Below are experts of layer 9 (counted from 0) of a mixture-of-experts language model. Rows are named router (the router's row for the expert), up (a neuron's input weights, with its number) and show model dimensions 224-255. Each number is 500 + 40 x the weight over its row's rms, rounded and kept within 0 to 999. Numbers have three digits each.
After each expert's rows: "comes after" lists some tokens at least twice as common just before its tokens as in all text. This comes from a sample of Wikipedia text that the model never trained on. Tokens count by the router's weight.

# expert 82
router:490507543517460500537507474486455457469474544512572513491530526427488516461573416514520534465486
up0:555511532509535526412440498513426500425465513481498447510595495546490498546512460496572472500474
up1:553520477512543474538549451538484435521512565506503552505452610457574484441569528494578503489463
up2:496401550501484565450449552458471517508478532443529499518502500511499524513441441492600566492517
comes after: " the", "-", " a", " and", " of", " ("

# expert 25
router:529505507518418533501463499455484490527538495463522432485549504493391531465516411477510509470546
up0:444509490483442418457465463472526478515544447579583444458571480567495446512528473387544485347534
up1:523469553496531558516522497454530491542566454523506563542523470421556470501444383495459489522466
up2:518515457460490476538499471396552475547552479434571428513477454509482530490512478399465450504542
comes after: " and", " the", " to", " a", " was", " his"

# expert 48
router:503490532507458498544490517483508513510535435542535393480563489458469539489538460498568501514508
up0:464510494462572523522457436516449543502481512466444442479523441415566506519512406564586456481503
up1:480465496465544509475518523533562474477600476532495508488476480606495457424532466450584519442521
up2:426521498407512478534551552489464470461570482511476439445525532552505542485517504530558511509519
comes after: "-", "2", "0", " •", ")", "Personal"

# expert 93
router:529523475485477499544459547512446545497499496501497431493530494451447511468518438436509574482491
up0:482503512460497535513454431482486460478535457536470537520483538479548503511530428458484514492406
up1:474520448426493492497490505473501513519495522496610431561417521594573453464483428534515501509556
up2:446439482483489505561530447457455473520539477612508529454536483439537527446519501495550495473464
comes after: " of", " the", "'", " in", " to", " by"

# expert 107
router:526502476515501544487466525477477501546474497508465480393551499542406506439441461485507444456475
up0:401496460479446488476582539500421503499492420465449483469566477567475480507535491453482408590480
up1:479555521505537479518506542484476513472492453544549464542491590459546454533444448496546444466513
up2:539506454492479504442532564499428458500471548533555438466484558518432466466565462486560501533483
comes after: " was", " is", " were", " be", " are", ","

# expert 9
router:473541404535470455517406572455516542484534471522505432505488500402532550506535524491585464438534
up0:539589525511509420511531518455444494500500487516471434506483458455505414500497538415529488434491
up1:540456466519538523507473461506505522467492526520578455478462535455530454500437458500472476487465
up2:555508443456503482546534562504509485537463498531504516498529477571457482533544469452500497492475
comes after: " |", "|", ";", ":", " /", " ft"

# expert 60
router:533537451492444500551434545498467524433494517462489462515533491500517531402509449474509516480551
up0:558470408435579468522465538517528547480533487425458487539471538465455476490570442414484523555544
up1:528452405509441549531465509549576583519474632496519451463529440554491462525490529492528571568540
up2:463499496470457491443497559456473560467479516498484474435492517476532446518530490489538421542491
comes after: "\n", "-", " (", ":", " \"", "|"

# expert 15
router:486496461510474558531471531492508553490520509520520481477527529480434547466551533518486497500537
up0:499546467504444607485488513520490506589568549487434442494513482545477532537421498540508454492567
up1:566520538510482496506488581485505496466535491508513465499559416491456492509448475482510466506544
up2:530488527477520513511473520449494527527489439456584490482536512467563433467435474507502441487551
comes after: "9", "1", "0", " ", "8", "–"

# expert 71
router:449487462491443511567484532458516526486479462524503492391509539512434556473542553514520528454566
up0:558501488493513524548444548498540525630487489461539542505579470499461494495536520326482481454486
up1:465465531582529495520448510452481532477503469441495477449532463472467525558533532560538436485503
up2:491537419512497561468497557494508567551485549519586543488467475509464557411532542519513480538505
comes after: "0", "2", "9", " |", "1", " "

# expert 68
router:521479481547524478447475480469467525500564455556542518494536502503533535370531461455545468421446
up0:531517570518493515539518520471487500573554533438530520486581481477468504438515431411478457502518
up1:444495558477543515487534509488545499531486503551546529495516569470497466461493503455495422405518
up2:539528473468481479481504471523479455541454518521509478519487538548519544465566498491502463486517
comes after: " ", "–", "1", " (", "3", " ."

# expert 49
router:476511455513465505506402570445474593496527525588488483433544406484528463474547486412581427463474
up0:435592500576500495475454518451523445562512611543490542458563528435531517514526525514557503515479
up1:519498502486531552483448533462552465479498432454482446422501456525511482577538471501521480454464
up2:506516490589493547476452594529501568516539508499519478524589505521488515513524403450499515495619
comes after: " |", "-", " by", ":", " USA", "="

# expert 95
router:541437481516446447554527574466536542521505476518509451492536443471537542503484480454502474504580
up0:540574473470481454538502420557538430442499508477503485525478526548510485469500485453590508540500
up1:579463505521469493487477506504543419462546483492482494513484510453430496508499452435498530478536
up2:520505504550493472477472551390516565463502534556525465471462556516484466493500428524535470533520
comes after: "\n", "==", "===", " ==", "\"", " ==="

# expert 124
router:529494477527509553476472497439476522505462502513504461502492526492480535508528507526485456410509
up0:559481500508514483583510505507589442544577521436489500504555459445508621508505470460574489492582
up1:562502446444500477512492481521432503518536511459511539482491550541475513490571464501495558468518
up2:572545478509475479529511547523464451439520495451428478487448491483488455463552522504478513514556
comes after: " ", "9", "0", "′", " (", "°"

# expert 29
router:477540408562412493476508521476409526455541511534551485518525490511500548522530518440532472492500
up0:519520491418477453518453547502538536576506546461591518485534608486562474560538446470510498517534
up1:554474359491466491472480571485517573506545487450577468474488504528499534508545431488586528564517
up2:482538511580521449452457510456411548452497507475530514493476471514520498496564532553562428458529
comes after: "0", "-", " \"", " (", "–", "/"

# expert 98
router:533471511533485465527455548456423498476542465577532518473589493477486499490502477491546509478467
up0:492494519452565540570552492466482511475537524515499538510543529435447482453482500526532452548568
up1:574487532477490527503493550500554467458551489545465448480585562510459484456487433425523516495506
up2:606562522482453491519393547577493540512531514486500496506565517513543498478454502491612512447560
comes after: "1", "2", " ", "0", "9", "8"

# expert 63
router:463529461511441460502440512502475532519517521461428428445492511452477508511531430526566537496539
up0:493557497545540428552449504519465531508455492495507522453520482505517469511513468417535558500523
up1:517554499522497380544568508555519477484538468487512459531446476481577575524444435440582543491485
up2:504503502501531489481487455534498406501453481488485520492502518515514442468483518482493431484459
comes after: ")", "5", "6", "4", "3", "7"

# expert 55
router:461539415489475516532439567512454523518489511497509534512532516465473520446494517508508585454530
up0:532564514498545507488522519521400538525481467460512444539550512521473540431534472522484574468595
up1:442516494535519467512517467416516459436513479537492546524527513603537452504514503533525389500460
up2:442482480534508469471440477452521525494486538469554528517549546551519461462519473546471437490613
comes after: " is", " a", ".", " as", ",", " was"

# expert 100
router:488537486508476497544519530541515489421457471463561443497510512507503563428514498469489522463495
up0:525511480452538546543466512495577592466549476538528496504535518506554534560518442433474451485491
up1:497474489456482507486526451532500455503489494465623481503537548533485541504443538517468436550463
up2:470535498498496547607525557529574556476573481498449426488467379538521541512488526488531494501475
comes after: "2", "\n", " ", " (", "|", "==="

# expert 88
router:484550473479439447493397533445509513459582511525564503465465554431485584476507540488497556484492
up0:590554488494466437487433506458444445488511495472518515465518447476484477495508562531550483518555
up1:472562528508437421460463539543505524500533475493532468498550561485489566539539466449467464517519
up2:548586560513488472597424446525534532439541397469454523530489434471544546477546464528439531458509
comes after: " ", "1", "0", "9", "|", "–"

# expert 26
router:465493492580464499490501522440553537507490494503509486449576463455482497482474450447497582423509
up0:507467467538518536443492442515476475512555462587531419494530517543478553520548435495545478421479
up1:495524525461612457483497566569484518513549540488474542478515566523471485482497469566516522553527
up2:495510474464535448479462517600473519471466499525503578497576460561489471478492454517497532499524
comes after: ".", "\n", "==", " ==", "===", " ==="

# expert 126
router:513518445489463534559456514441554503519464493423466504450547503461472541460529433508531545485537
up0:535509554544441507508520465456480522479482570458443510488569439482518505539501479560466469458483
up1:566542544528521478530500507441524480577446560447422526482492509471522575501484444521584473530498
up2:562498382477468524423527473468482442503537458465523496551573420477459593470548409425502519427485
comes after: "-", " the", " \"", " (", " and", ":"

# expert 97
router:520532425538467464518401534492441534567460525480485456481567514456465538475539448501483560442573
up0:538528538481509473553489559566552500435483471480493438482545523472503533494497524586449524479503
up1:531517497453486478522502458505457549534487496527484519475468551502542548512472409495493449465515
up2:454508457511457485523495475479537483417502499505508505486463478443477489488529468450476493511486
comes after: " of", "'", " in", " to", " at", " for"

# expert 83
router:473509441515482475485504530476493574457542484524460440456546474495429508502502516455481505483505
up0:544526503413442529545447479464485577492518479484476532494521435436440507542426450484483473489525
up1:516484557539573513566522535500555526496423450486542515481531510476514507499574484545520481510555
up2:504538433503421564542486466433574589504481519458582503474500481519548483505450473478484540498467
comes after: " (", "1", "2", "(", "I", " ["

# expert 94
router:481524481511471522556455551517465492464539479544529529478504450519438526480512485517484469454505
up0:521569501546453497511468564495556617538531467468500420519490451593504498582492519513451527439477
up1:467455430535516502520442555566523495552494555550526518502516429561489553489612488481529472451470
up2:464519455510455504461510540515462464471503509560524501450481494519451474546511511548443543522542
comes after: "0", "5", "6", "4", "3", "7"

# expert 17
router:523461511534524523544407517504501542575445497523498430487527481500503523428487514492539539447489
up0:509469450491536516491556494463491542485477450545530410513433528525483447469526510497491538561411
up1:484474533549480567532511462551547566470493421491448501507533450490492553549501540502503495503524
up2:457493516569516455508420504540482488525542514566510488418528466485485497459504486534486438470451
comes after: " was", " to", " were", " be", " is", " been"

# expert 59
router:518508498576489527561408521426490535498544528543509505452525540426519509444560465443507498411548
up0:525511457494554519556560576433457500508497538562487513479507475511522509488486504557536483467420
up1:485484495535504510436469529448507478555436443477475534507487521560498455516498477406510506409555
up2:503477472484534516482506523505479493495464448557502434458503500453518446519474427405545429419596
comes after: " |", ";", "3", "0", "6", " /"

# expert 19
router:479483470505508516494441515449519544470528589599521471434551470510510494488496473500465518430451
up0:411522480520511562507528475474476572485488500462465478450465531539482486418443501524441460450532
up1:481589512427491516521492484530561505531501555493546533529473476551601537467481388486508483462451
up2:516491539519506502466512496418489563458519483474505484488594512507526515490572422515469499515514
comes after: " was", " to", " and", " he", " who", " is"

# expert 57
router:448511456467407487520488529506498545525495454501487460425482487506515434545511477499533523500491
up0:487563484465424530547477477483554515544541476498543463464520478551520476423492526525523520501532
up1:535627547467495515519429538520432504515485512495520549496509557435537503508489536534471569463485
up2:523456437523457456433525552546539450434486557515545475470503425505533497451406483412489496508529
comes after: " the", " of", " in", " and", " by", ":"

# expert 12
router:479503446534465512536476563453521508521521465517531427459514492504520565450498470506513516473562
up0:458448496552444553468504543569475456564466517483580463493519544489474525433456525531503540529530
up1:487503493418452506457476500556533536474535498516575561557444501506519549536501462482478569494506
up2:511545504479517547481482467534536508464523461556533505483500448499518546615447425434521481456504
comes after: "\n", "==", " ==", "===", " ===", "\""

# expert 72
router:508512444531495501561426560450523555478484508594548472478521511471479536426559506499544478463524
up0:468514487422461490523447475424505586472521532511561482536520453546505427512513488445424485483456
up1:503443502461501500489506504532486539556487526516537557567476480546485541432451479519504502452445
up2:447505535508526504414457495582491498504562500537544430544527480504449493475508446485579548498430
comes after: " |", ":", " /", " in", " on", "|"

# expert 34
router:485521478489420452520420574498559526470476522521534464458513524459487539481534456500504494525497
up0:424540507474525449449510529402526478474536511485564501488544519491477507465548480566525476499523
up1:513468530490564554498491532556515457529527585477478474451487526469550484542546478353515478450539
up2:506554490516544559500443522506520494486498476555553474534536501439585479477486511383457480530543
comes after: ",", " in", "|", " In", " June", " January"

# expert 2
router:496501455519459475473436571448491547459507541525475464473536506459515511488558432550559531453514
up0:479533456445508550493454452517603500454506487481467464533514471511587498510412500577529498485493
up1:529446505486470418599524534463420529562498488542487433528433475477456499520541492534517527508541
up2:515449491500512503545525488468464513513541515470518477497548585495462458435479569565487478457503
comes after: "0", " ", "%", ")", "3", "4"

# expert 79
router:492487443482502517521486519451476534505443513541507463432522554508491545466493489484509554468470
up0:529481524463475517468511530424477534538531452514563516466514477522538451497452533526507429413434
up1:568508430524538499461457479490495551540488505495552450496505484581483574563494527456482461461488
up2:526586511447507505521509498522521451480545544464534457517509549441486519548437528519493504526491
comes after: " ", "1", "2", " (", "9", "3"

# expert 86
router:479542469491503480541463559469505494472519485577497474446543449493462448496494480438471516501480
up0:527513557498513516446490441498437493540533482574433570437546558486535560513495412532503488528485
up1:493520522504502512493559489497520640518545426481537521598468444536524492494519481439501421497453
up2:557450576435546578457499562602433526492494531565501478458502489487521526454559493472475479473493
comes after: " ", "\n", "1", " on", "2", " Born"

# expert 87
router:484496476562497464448448554516532563486519544550538448465545450488452505430550485480511546436483
up0:455532500511515401514437471538485460413441469502462452509522433546551529498534507459536491485459
up1:436395485508477494495570480492590561449543512498473490557559460473500522513486464474525477557488
up2:499548485517458502447491448470478530432524456498541498457580508452468511548477492451483531538498
comes after: "-", "==", " |", "|", "See", "==="